Experts of a small language model.
Size: 9 layers, width 320, vocabulary 29723, 154M parameters.
Below are experts of layer 2 (counted from 0) of a mixture-of-experts language model. Rows are named router (the router's row for the expert), up (a neuron's input weights, with its number) and show model dimensions 256-319. Each number is 200 + 20 x the weight over its row's rms, rounded and kept within 0 to 999.
Before each expert's rows: a language model's description of what the expert responds to. This comes from a sample of Wikipedia text that the model never trained on.

# expert 12
What it handles: Numbers and coordinates. Digit chunks in tables, coordinates, dates, identifiers and road numbers, plus degree, minute and second symbols, such as 44, 188, °.
router,208,199,197,219,193,202,233,190,190,154,203,208,216,206,189,207,269,182,249,213,181,215,196,190,164,189,202,202,223,187,180,221,217,184,206,196,193,229,215,231,209,195,176,175,200,180,174,175,181,199,179,201,179,207,167,217,208,231,195,182,221,188,216,178
up0,211,199,224,191,217,180,213,212,229,213,193,209,231,232,198,243,181,200,219,181,229,194,177,192,187,227,198,215,205,216,217,165,232,206,205,218,192,232,199,215,192,183,208,166,197,200,273,167,205,195,191,212,204,191,208,181,192,174,214,177,183,225,184,201
up1,190,181,213,218,190,226,228,208,227,219,184,216,198,192,210,233,164,213,216,188,205,217,197,225,221,212,233,176,194,177,240,180,168,204,202,171,200,236,192,177,167,206,195,208,193,202,200,209,220,152,202,211,235,205,195,203,188,214,238,168,193,175,188,229
up2,198,198,190,175,222,241,214,196,189,204,202,219,171,204,226,185,191,194,217,194,202,170,175,220,183,186,198,221,229,215,193,166,233,196,198,208,200,205,206,210,190,189,188,186,155,191,215,233,182,204,221,205,218,194,216,233,207,209,221,202,206,192,194,216
up3,211,184,188,169,209,157,177,199,171,215,248,177,190,185,194,164,205,136,200,201,174,195,216,200,211,225,199,187,236,216,215,205,168,194,224,181,237,181,196,201,188,213,174,232,212,186,205,178,234,164,203,209,186,180,236,166,220,166,185,198,198,184,239,187
up4,233,201,184,172,201,201,200,219,236,202,217,203,172,204,172,192,211,160,223,180,214,193,216,212,216,196,215,228,199,172,218,159,185,175,213,191,188,184,205,189,240,188,174,202,231,181,239,146,208,217,200,230,185,186,212,191,204,216,184,205,209,186,194,188
up5,169,164,189,216,211,161,217,232,188,214,194,205,215,184,171,169,215,206,215,248,172,206,182,175,206,197,184,195,175,192,197,211,210,185,173,192,208,228,197,162,180,212,200,200,186,178,207,195,189,198,195,212,194,185,189,218,216,230,226,192,204,194,191,219
up6,231,206,202,194,208,161,222,234,186,212,167,168,180,205,183,188,184,196,205,186,199,169,171,221,173,242,205,184,250,181,197,231,205,198,205,218,172,203,200,205,173,221,246,218,221,238,202,191,205,188,232,176,216,219,210,177,171,212,210,212,244,212,188,232
up7,207,196,182,181,213,186,180,214,198,191,170,248,216,218,177,183,209,189,152,191,208,171,216,212,182,201,181,183,203,201,177,175,219,215,218,219,216,216,234,222,202,212,186,215,214,187,239,170,163,215,199,188,191,242,210,178,174,185,194,217,182,205,210,181
up8,198,175,194,171,215,195,234,210,200,219,240,199,226,217,197,241,197,237,197,154,198,192,183,193,189,212,146,183,214,199,184,236,191,170,202,214,222,202,218,184,194,235,213,201,165,184,198,228,186,220,205,184,190,238,191,204,198,233,206,196,205,194,209,193
up9,228,143,185,210,215,149,168,210,189,223,191,176,193,205,193,187,204,203,189,185,198,210,196,211,207,222,202,190,163,218,193,188,180,198,221,199,179,174,176,184,202,188,193,221,225,187,205,208,213,209,186,193,197,217,224,192,187,242,191,150,176,223,184,165
up10,189,191,200,174,203,177,237,206,209,202,164,196,214,183,208,231,200,181,184,242,194,243,184,171,189,202,179,220,195,224,174,219,197,171,214,209,201,214,173,211,198,216,210,199,188,182,195,191,227,174,205,183,193,217,188,195,208,215,177,212,201,190,218,186
up11,226,190,183,198,194,213,224,224,172,191,203,205,199,166,215,184,223,178,215,200,216,180,188,192,198,169,168,191,211,207,178,189,185,166,182,169,263,201,230,225,178,181,161,215,240,196,201,208,187,174,192,199,242,213,225,184,164,188,197,177,211,167,193,205
up12,194,198,183,184,210,179,169,224,208,219,209,164,192,217,253,201,199,215,234,171,232,199,199,192,174,154,216,224,200,213,225,202,197,218,208,211,187,189,209,194,207,194,227,201,202,216,195,214,244,224,227,217,220,215,193,214,206,173,205,209,178,196,203,231
up13,204,174,220,209,167,206,214,168,195,195,169,177,205,218,182,177,203,213,193,169,201,163,179,171,197,181,195,189,212,179,201,168,228,211,176,182,251,174,228,196,213,232,210,223,200,177,198,207,222,186,182,207,197,211,163,225,225,203,194,226,205,182,179,190
up14,191,200,205,171,168,220,207,185,213,219,171,183,178,195,217,202,221,199,185,185,187,191,173,196,146,239,180,222,193,178,156,232,200,171,176,201,221,176,194,192,210,216,202,223,244,205,230,210,199,203,190,200,208,172,152,198,216,185,179,197,219,203,214,183
up15,162,205,184,200,176,151,201,246,193,184,194,177,219,201,213,196,185,225,170,193,168,165,194,206,182,233,204,192,200,189,178,186,204,236,193,215,199,210,205,205,202,220,197,228,207,187,183,197,211,203,199,200,216,187,176,197,215,165,220,177,280,181,200,190

# expert 4
What it handles: Year digit pieces. Year numbers split into pieces, mostly the final digit after a century stem like 201, 199, 202, in dates, infoboxes and ranges (2018–present, 1925).
router,200,227,230,201,226,210,228,220,205,209,191,180,172,187,185,216,184,185,207,205,174,230,217,221,215,177,194,246,218,189,190,204,220,189,220,220,222,174,206,168,206,212,198,190,181,209,197,183,189,152,206,232,199,199,237,185,202,200,197,194,194,194,205,202
up0,230,201,176,198,197,179,135,187,200,189,220,180,169,222,222,196,211,204,190,216,176,222,189,199,202,221,182,206,200,194,193,204,166,196,202,186,188,204,190,187,200,145,220,158,191,271,229,191,164,230,226,230,209,199,239,176,227,205,216,212,183,224,200,208
up1,195,197,204,209,181,171,210,187,227,199,197,178,202,207,207,217,150,194,228,188,177,181,189,210,218,202,197,236,179,187,199,166,192,228,185,186,232,213,203,159,237,189,219,212,201,171,174,166,205,195,162,197,203,199,155,200,209,187,188,165,229,160,204,235
up2,213,243,198,173,216,198,202,173,190,195,205,209,201,194,198,203,205,180,218,193,190,170,212,237,204,197,158,205,174,157,189,210,195,219,184,171,189,175,209,216,211,213,210,172,217,211,201,197,215,214,202,209,203,216,242,232,201,211,236,197,235,224,169,192
up3,152,193,241,160,229,212,210,232,180,238,181,199,192,189,187,203,188,201,216,194,206,184,189,198,216,190,197,184,180,184,175,189,164,188,203,195,189,220,207,226,213,192,197,207,156,226,157,235,179,237,204,191,198,217,241,211,206,212,188,183,199,181,202,201
up4,212,211,184,228,190,227,196,205,217,191,231,239,211,236,232,180,217,160,171,168,199,203,210,201,214,194,205,207,244,190,212,226,235,170,181,225,179,187,182,209,168,234,217,192,207,183,205,198,206,193,205,179,191,202,212,182,199,187,196,221,222,234,224,212
up5,198,187,213,202,215,173,167,193,207,210,201,199,183,231,204,165,202,206,207,215,197,188,180,175,228,184,200,212,205,199,187,198,220,188,168,243,187,160,203,188,208,202,204,204,207,220,221,164,191,214,213,233,216,224,197,211,178,215,212,194,181,237,183,203
up6,146,190,203,229,215,190,229,200,226,186,199,191,193,182,187,166,175,198,188,179,178,207,206,207,214,169,230,218,207,209,205,225,218,179,201,170,204,223,226,217,193,195,191,211,172,196,205,186,155,199,232,175,203,181,176,193,183,149,192,209,197,180,215,173
up7,175,190,180,206,186,198,224,186,215,172,204,199,191,219,179,209,189,169,170,161,209,196,162,126,182,211,180,190,178,193,207,180,175,194,199,174,205,230,225,238,211,189,218,231,202,178,199,177,215,224,161,183,195,188,185,199,211,201,216,210,205,170,208,201
up8,191,198,189,171,183,183,204,168,193,199,214,188,191,256,229,197,189,192,179,191,210,216,178,211,213,227,186,229,223,218,216,192,198,175,173,209,209,198,195,193,203,198,233,217,217,227,201,232,209,241,207,203,156,189,179,209,227,212,211,178,207,190,186,169
up9,200,193,209,207,194,210,180,202,191,192,163,179,175,165,203,214,196,192,202,202,170,199,195,172,208,204,222,182,185,231,204,199,189,197,205,209,188,171,196,195,219,224,234,224,238,221,174,212,200,171,214,211,224,192,176,230,196,222,175,198,180,223,198,198
up10,223,216,245,205,200,216,192,209,206,260,209,239,183,201,189,180,217,205,200,185,211,240,234,191,225,213,174,180,160,179,217,213,204,180,211,224,194,185,205,206,253,222,200,207,188,177,187,195,203,147,203,137,195,200,190,220,177,210,186,218,184,186,206,207
up11,216,179,213,191,231,217,225,205,206,176,190,226,220,226,211,183,222,210,210,195,218,177,238,156,203,201,183,242,202,247,200,160,193,233,173,187,223,185,223,197,230,169,185,195,201,171,211,183,182,207,210,199,209,182,215,210,208,193,192,161,208,214,225,178
up12,182,179,174,188,179,170,207,199,205,172,185,200,204,226,213,189,223,197,204,175,185,196,209,184,200,207,190,194,231,229,189,188,194,226,199,195,198,210,184,179,203,214,190,202,177,193,186,200,204,190,243,187,179,169,184,188,208,171,215,208,198,194,166,201
up13,227,224,207,203,200,185,227,228,163,183,195,200,213,222,189,186,228,172,171,179,175,197,225,172,189,197,213,197,223,187,165,207,201,223,173,213,203,193,173,224,201,179,221,219,194,187,210,196,193,186,174,203,192,176,150,193,225,203,199,213,192,191,218,189
up14,181,202,166,162,168,206,206,171,221,230,189,189,154,222,206,182,249,193,190,226,177,182,194,213,204,214,196,203,194,174,186,229,169,185,176,208,204,173,203,193,263,186,211,213,205,236,199,190,178,218,195,176,190,195,186,174,189,213,245,198,216,178,202,179
up15,195,237,196,202,184,146,206,203,197,198,184,206,223,209,180,197,206,190,186,171,180,186,167,150,202,177,185,207,199,240,235,181,184,219,212,221,198,178,238,174,242,185,220,205,167,172,198,222,187,219,181,176,197,177,186,183,230,197,184,216,237,192,188,152

# expert 19
What it handles: Numbers in tables, dates. Small numerals as day numbers in dates, table cells, scores and climate statistics, e.g. October 17, 2.6, 24+5.
router,190,204,164,205,185,219,238,254,213,183,185,168,191,199,184,194,202,223,190,169,205,202,217,171,162,199,237,207,189,219,211,190,170,218,172,220,211,172,227,180,210,176,178,196,227,205,206,208,172,220,222,223,216,194,191,183,208,225,188,143,207,194,237,209
up0,256,214,235,192,197,175,228,167,217,205,211,221,216,216,183,206,209,245,214,208,214,182,194,166,206,197,174,172,165,175,201,192,231,179,186,219,223,188,185,195,167,189,200,192,227,145,203,185,249,223,203,205,207,210,219,222,176,190,199,202,204,219,232,197
up1,216,204,177,203,207,143,212,205,209,218,200,192,186,231,199,165,217,234,213,200,191,189,176,169,197,192,184,224,217,206,196,167,212,204,225,193,212,175,219,169,172,165,165,180,210,206,212,184,208,215,153,213,199,208,206,184,191,190,230,220,201,225,204,206
up2,198,189,212,166,213,205,207,196,219,209,221,174,185,209,181,182,176,225,208,226,207,207,224,197,209,207,209,185,204,194,193,217,219,202,188,176,219,224,207,175,200,224,204,198,205,206,198,164,188,235,208,185,164,178,231,223,237,253,231,192,149,160,188,236
up3,209,189,197,209,197,193,199,195,216,244,224,160,198,178,207,200,211,157,187,172,216,221,218,251,209,219,198,218,172,160,204,183,229,203,194,191,195,201,226,185,184,152,194,229,261,221,194,228,206,185,181,208,251,193,216,188,174,210,184,191,214,209,191,185
up4,186,228,194,194,206,206,182,225,215,224,196,226,179,187,218,235,217,187,199,189,223,189,158,217,246,200,215,170,221,232,184,187,201,167,192,166,182,189,218,221,193,201,222,183,174,150,190,210,216,253,185,217,200,190,223,214,203,192,191,171,199,190,220,212
up5,212,189,203,233,201,160,212,218,223,214,168,192,193,176,217,186,203,241,185,198,181,175,212,211,227,208,166,180,179,207,218,191,177,211,147,207,243,194,167,211,206,193,190,181,243,233,188,199,203,214,208,180,247,205,201,223,216,216,175,197,240,200,191,230
up6,210,199,203,171,216,145,226,191,174,197,211,252,194,175,227,198,194,203,189,173,226,188,192,207,181,189,205,194,179,176,187,186,179,171,219,201,189,220,203,236,165,186,246,202,127,188,202,194,201,209,222,198,188,213,207,183,207,189,217,203,222,213,242,215
up7,210,201,219,165,170,187,196,215,194,250,188,210,222,193,205,177,213,212,219,234,203,201,198,176,215,194,209,213,199,220,196,182,253,246,184,190,192,166,195,190,222,179,212,221,180,203,225,194,193,195,176,189,198,216,195,199,191,232,173,172,202,195,198,218
up8,192,184,219,224,206,207,216,224,200,230,189,211,226,232,184,191,190,216,221,204,207,207,181,163,185,215,251,228,177,199,192,209,195,205,204,191,177,217,190,228,190,189,162,170,182,192,167,203,192,179,190,210,164,176,218,225,212,202,213,187,191,176,197,185
up9,184,193,141,220,173,223,200,210,222,176,204,235,192,197,213,178,205,236,192,215,198,209,215,195,191,224,213,229,174,192,171,226,249,206,185,207,209,190,222,163,208,194,184,215,185,206,206,221,217,194,186,226,209,184,198,214,208,178,204,178,197,198,200,168
up10,183,206,232,202,224,175,169,179,192,178,187,197,198,258,205,212,147,188,193,189,196,172,219,204,186,240,211,185,153,197,195,200,188,240,180,172,174,202,182,210,177,171,196,201,191,191,216,186,212,196,174,194,207,194,193,205,198,219,202,209,223,184,195,211
up11,222,215,193,164,223,209,191,196,219,202,232,191,208,226,183,196,185,229,225,222,202,165,190,208,187,229,218,191,177,244,193,232,192,208,187,239,206,185,200,242,191,192,239,202,236,197,184,191,196,191,213,225,201,192,218,208,151,192,203,180,207,215,189,186
up12,196,196,206,196,190,171,212,216,190,166,242,189,230,218,239,216,205,233,193,172,235,209,168,149,166,190,215,184,188,215,216,172,218,171,193,174,181,227,193,212,191,219,185,191,193,218,188,223,184,230,186,185,260,203,196,210,195,208,199,208,164,177,203,220
up13,224,181,218,231,224,211,198,218,199,173,173,230,172,216,194,189,179,145,231,203,205,136,209,175,185,191,211,227,156,198,180,189,219,190,198,190,215,168,177,205,191,204,162,199,222,196,178,207,194,188,197,180,218,204,218,204,197,183,192,187,206,210,184,194
up14,216,235,212,215,186,233,186,182,213,208,166,202,183,180,186,192,211,202,177,224,208,213,239,206,194,125,203,202,162,222,149,214,183,178,191,207,209,202,206,176,185,200,213,201,232,218,148,213,204,223,196,182,229,184,214,197,206,212,201,193,211,190,181,176
up15,196,205,192,224,206,183,196,190,194,216,222,214,186,193,181,224,220,235,181,191,225,225,198,210,226,213,202,162,209,187,205,199,203,188,222,174,187,195,200,216,179,178,195,180,196,206,194,176,195,225,208,220,182,218,201,200,207,213,215,195,234,180,182,200